Experts of a small language model: 16 experts in each of 5 layers.
Below are experts of layer 7 (counted from 0) of a mixture-of-experts language model. Rows are named gate (a neuron's input weights, with its number), up (a neuron's input weights, with its number), down (a neuron's output weights, with its number) and show model dimensions 0-111. Each number is 500 + 50 x the weight over its row's rms, rounded and kept within 0 to 999. Numbers have three digits each.
Before each expert's rows: "comes after" lists some tokens at least twice as common just before its tokens as in all text; "raises" lists some tokens whose logits its average output raises strongly, later layers aside. This comes from a sample of Wikipedia text that the model never trained on. Tokens count by the router's weight.

# expert 5
comes after: ", ", "\n\n", ". ", "a ", "is ", "us "
raises: "f", "s", "re", "B", "H", "in "
gate0:504503411529495489501542510528441454551529538523444497508458447514488414492590501526415509507577482477521493530489476424594419545503545552548549435478448461463544462467513520399497522472512538525498499480450590532552485584537451546597465535520535424438535464509472377467527563567573416551405447557515524485425475569591467536559458394535
up0:497487444489649407490449533505509550524528455502538487547570534497414547522535465449468533528531431497612446475431565599466500515473580519527468529531534450505518480463492465520484496430642535445575547483442487548416468560481480479536433444563553466445497629536435516576556515414544523556419499439589418426531502485545515481499441540510
down0:452417389552576518497392482501526481473470556488498530541485550465516543515439442453434445400448565553531462391539522539573512472467538506432494460546517508576471474453530445505523431498505513502485578523445414483510504519461441451481508397471528529520418469462452452523491497441522577539595485483506557461499535506553475501520418509575

# expert 13
comes after: "\n", "\n\n", "Y", " ", "g", "Sh"
raises: "- ", "of ", "Location", "and ", "Constitu", "= "
gate0:477529547500583448504478496468542488493578443448500517478517538434562417514488643454511516506481517456471509505523494450428447525490525489554544555458602528477547575511469507495492535495549483482524483550462433433470449490502487532493475586551455508467577441528434470448529486460494462487446570438518473533429437555479486499489503472487
up0:484493475572535519521460460475515540417550447517496412470498451432536532486497529509597462495517557560579478587511489479506440456454535426513514397471606589511610527484472365364470548502550553506537529506478548542441445467561489521468529504533530432466455495464520522436521475537383520511488589538457503503478526506446648553553491408573
down0:498414557538530440484453537494460399435536514547478504419467460480576504471495517494499425492501412457417468534527473563635484529483569450578498492481507503502491507559536550490464579511490437513508561616535546554481554509510532523527457533478531492549528578481424465516490535549517547490508514413539460529454531487576479381512571540460

# expert 12
comes after: "| ", "(", "in ", "\n\n", "; ", "for "
raises: ". ", "s", "(", "d", "r"
gate0:510499493500452626467509497481470519450529369443413476473428529402594453500461395591474556549451570497555498482517483483492561556436542499485481484419468425512570465507533485512464442504651485525446466541471467514446539446563573496468441555551439460535469487467485474545493519475482479459447456530525525442522474578492548390530464537513
up0:450527480431617458577550473527468468526478522455549441525501536497459512477496491564428527407565437422553550429487479509515421533444478498532562512519508546496506486455398519428513499464478532541541484517535457608541553521456487493394581422480448492395447464549486463390508454495420509671432593414533381451491503469529598508522454481529
down0:557595527431444540545453536504511499533397432504557513402484524609539557453575583461409490530425486486549536365489477534532489483558515476460537517570559563489504525483521498495541401573466520594460444398476535524485447447558464483504520505499508423365388485505475454412529487530544517462524487513474541554473521458577494515469542541444

# expert 10
comes after: ".", "'", ". ", "of ", "K", "P"
raises: "d", "F", "P", "B", "V", "W"
gate0:530484459627437492560511376488507467524448377459530528531465554519416519518376516471533545513538455597531597446492553421529519482485491518547547520559494563492510507490471466442503398474460510448464471405478456532533487555483462468505536513528452503452521435501535450537457488521563469462480512470557475412449447539403557515505375558557
up0:489567482539527461552450500554492478512525399419500442547575554530511560534481478488395553491509522552520503463456444464518492414517517539498500445469504549529563565516450479464549500460455490443412490484523527547496575544492475496461533611551450459591522519482479460543537507502596389494456505467455554417503384535506562491492490494578
down0:527502520594464490453496485511463480463435433505530514421505420540472578483515581504436508535509521615477486547447496523521475511511555538525517489584497449489508506447427531463544555483489510466568547584482471425465419463598473614472505557542527481537439476520509467464587539504545550458472483502493617536469482517526548498474542445561

# expert 9
comes after: "the ", "The ", "New ", "National ", "Con", "S"
raises: "and ", "(", "in ", "to ", "on ", "from "
gate0:502352441390500510508462437482426488506521443439521511573469527492445388518564477473521524522476385428365486529514605522469537615528498526514499506581506588488505522544416501496612424420550500495453417487549452451524471454446481397413518437448480565637400486505504555525484519484508501459534490443464522452482474512502471540567528578385
up0:451463546486492468540464484437484457404507504443506505510487513532604597530495505490603502512609525554631537473484538487503448516547462465486531502564550525545459483438505516504555515540484422505534517574517457521468514510605540495447463460410503433506461464438466483503485436554401493508469558514507575498449611651614474489492455542496
down0:598493571557515528445519537482471510509422582495403500436439562549516498462472463457591403421556557472449555484476501562492536552401491503518496503504351460437575551535476510582488543461481528475440387525438499605557502507563538520484466542404501473467506450540523549485503550467458430480482611594428452520534432593479565461522497459550

# expert 7
comes after: ".", "- ", ")", "|", "==", "="
raises: "- ", "| ", "and ", "===", "S", ", "
gate0:453553487460547547426628535533467525494483489508609522581526603537526500481530472530451491476430570495450457606531510516509424488476511515489523562461518528455452477403481435564479546434562479529518541534495471503491573597441631522559616539475494560462490577487493442461482493536413515541507473472477539513533479410494526490507476475486
up0:444430527458451465537479603552506501502485505525503510513497450602460480510502471551527519578479532597490449502511542446453568540496410489404550512509512486537430500507533447500491619541435498423515408451470441461447403425507544462558460634403634542459526505501498546539535447557442526528613617403452506538560489428504516518508513508446
down0:444419517480569597512593528500540491469464449493493544609522523499474487502518477475512524502514518501457447558582562548488579559516467587430470408415581445550448507438514484528503503492421507494481414443468529500516576537504509476480496542526435497432363563475419535549484468406498497453553512520466520592554410450415537515556513558499

# expert 2
comes after: "C", "R", "D", "B", "H", "N"
raises: "d", ", ", "s", "o", "-", "e"
gate0:472485523444629599438515484522478480489531567473508506566442486465488491608523394390505522492549476506556504452491442486492493500518517421626530543412489513437558439428509484477609555487544533638446503491540437539551472514566608441512442495435474454501452529587600480566507476559572501433511551419587514522550395423543483560500475473526
up0:498375476492501552547533551499489585516465587378557513567472550508447512537603469526525497480516527571583482462515464424434432491505547521504480553491484544531463491422466443575572559553471494583501515486521502479536503564577484551552506531585470473469506506575526521441559524492495524508444509426469494580482480581591479480521443449592
down0:530431465454565408498514556427562420443494599487543364576599542489547517457513497529551478533463437413615478514493592459509518519480510492464386424470443504490437439367552602485425483438462531595605570600532521534582559454506501536459491498493534508485449485520406520565425572425533590463429478493538590444510610442507433574532509536475

# expert 8
comes after: "was ", ", ", "is ", "as ", "It ", "it "
raises: "the ", "a ", "one ", "an ", "also ", "not "
gate0:557483513536523496506557524465547551494470509455489509509532485492569483534474395516486426517441541466433536510601592551410472516569539513471466461487440521542461458411490486480529445488465595512511517479504447424475598532517554484485572573525468531533512516458460482561551517582571557604502506471521578446466437544566545533498457517492
up0:597525466462542465515495511414471605558478478541473504415501431451480437519469388605488370540511519450480471496616631476489416440557498508480538460539527485516539492398491540432561423496515582501428495478509440547578589530508469496489498496479557523493508453531466435539494510480504590545476587468430506581432442488608487421530408490502
down0:498499538528441492460481475508566467536506461415443397459496432448435517489462479548519403499444579468498535526539537501560477560498471497498475526476518443489521504486488516453523541462490475524582430595526441439481522456444485521533537499537446506537531463449528423563491457588431551539524526466501572540405461560602484606485430471500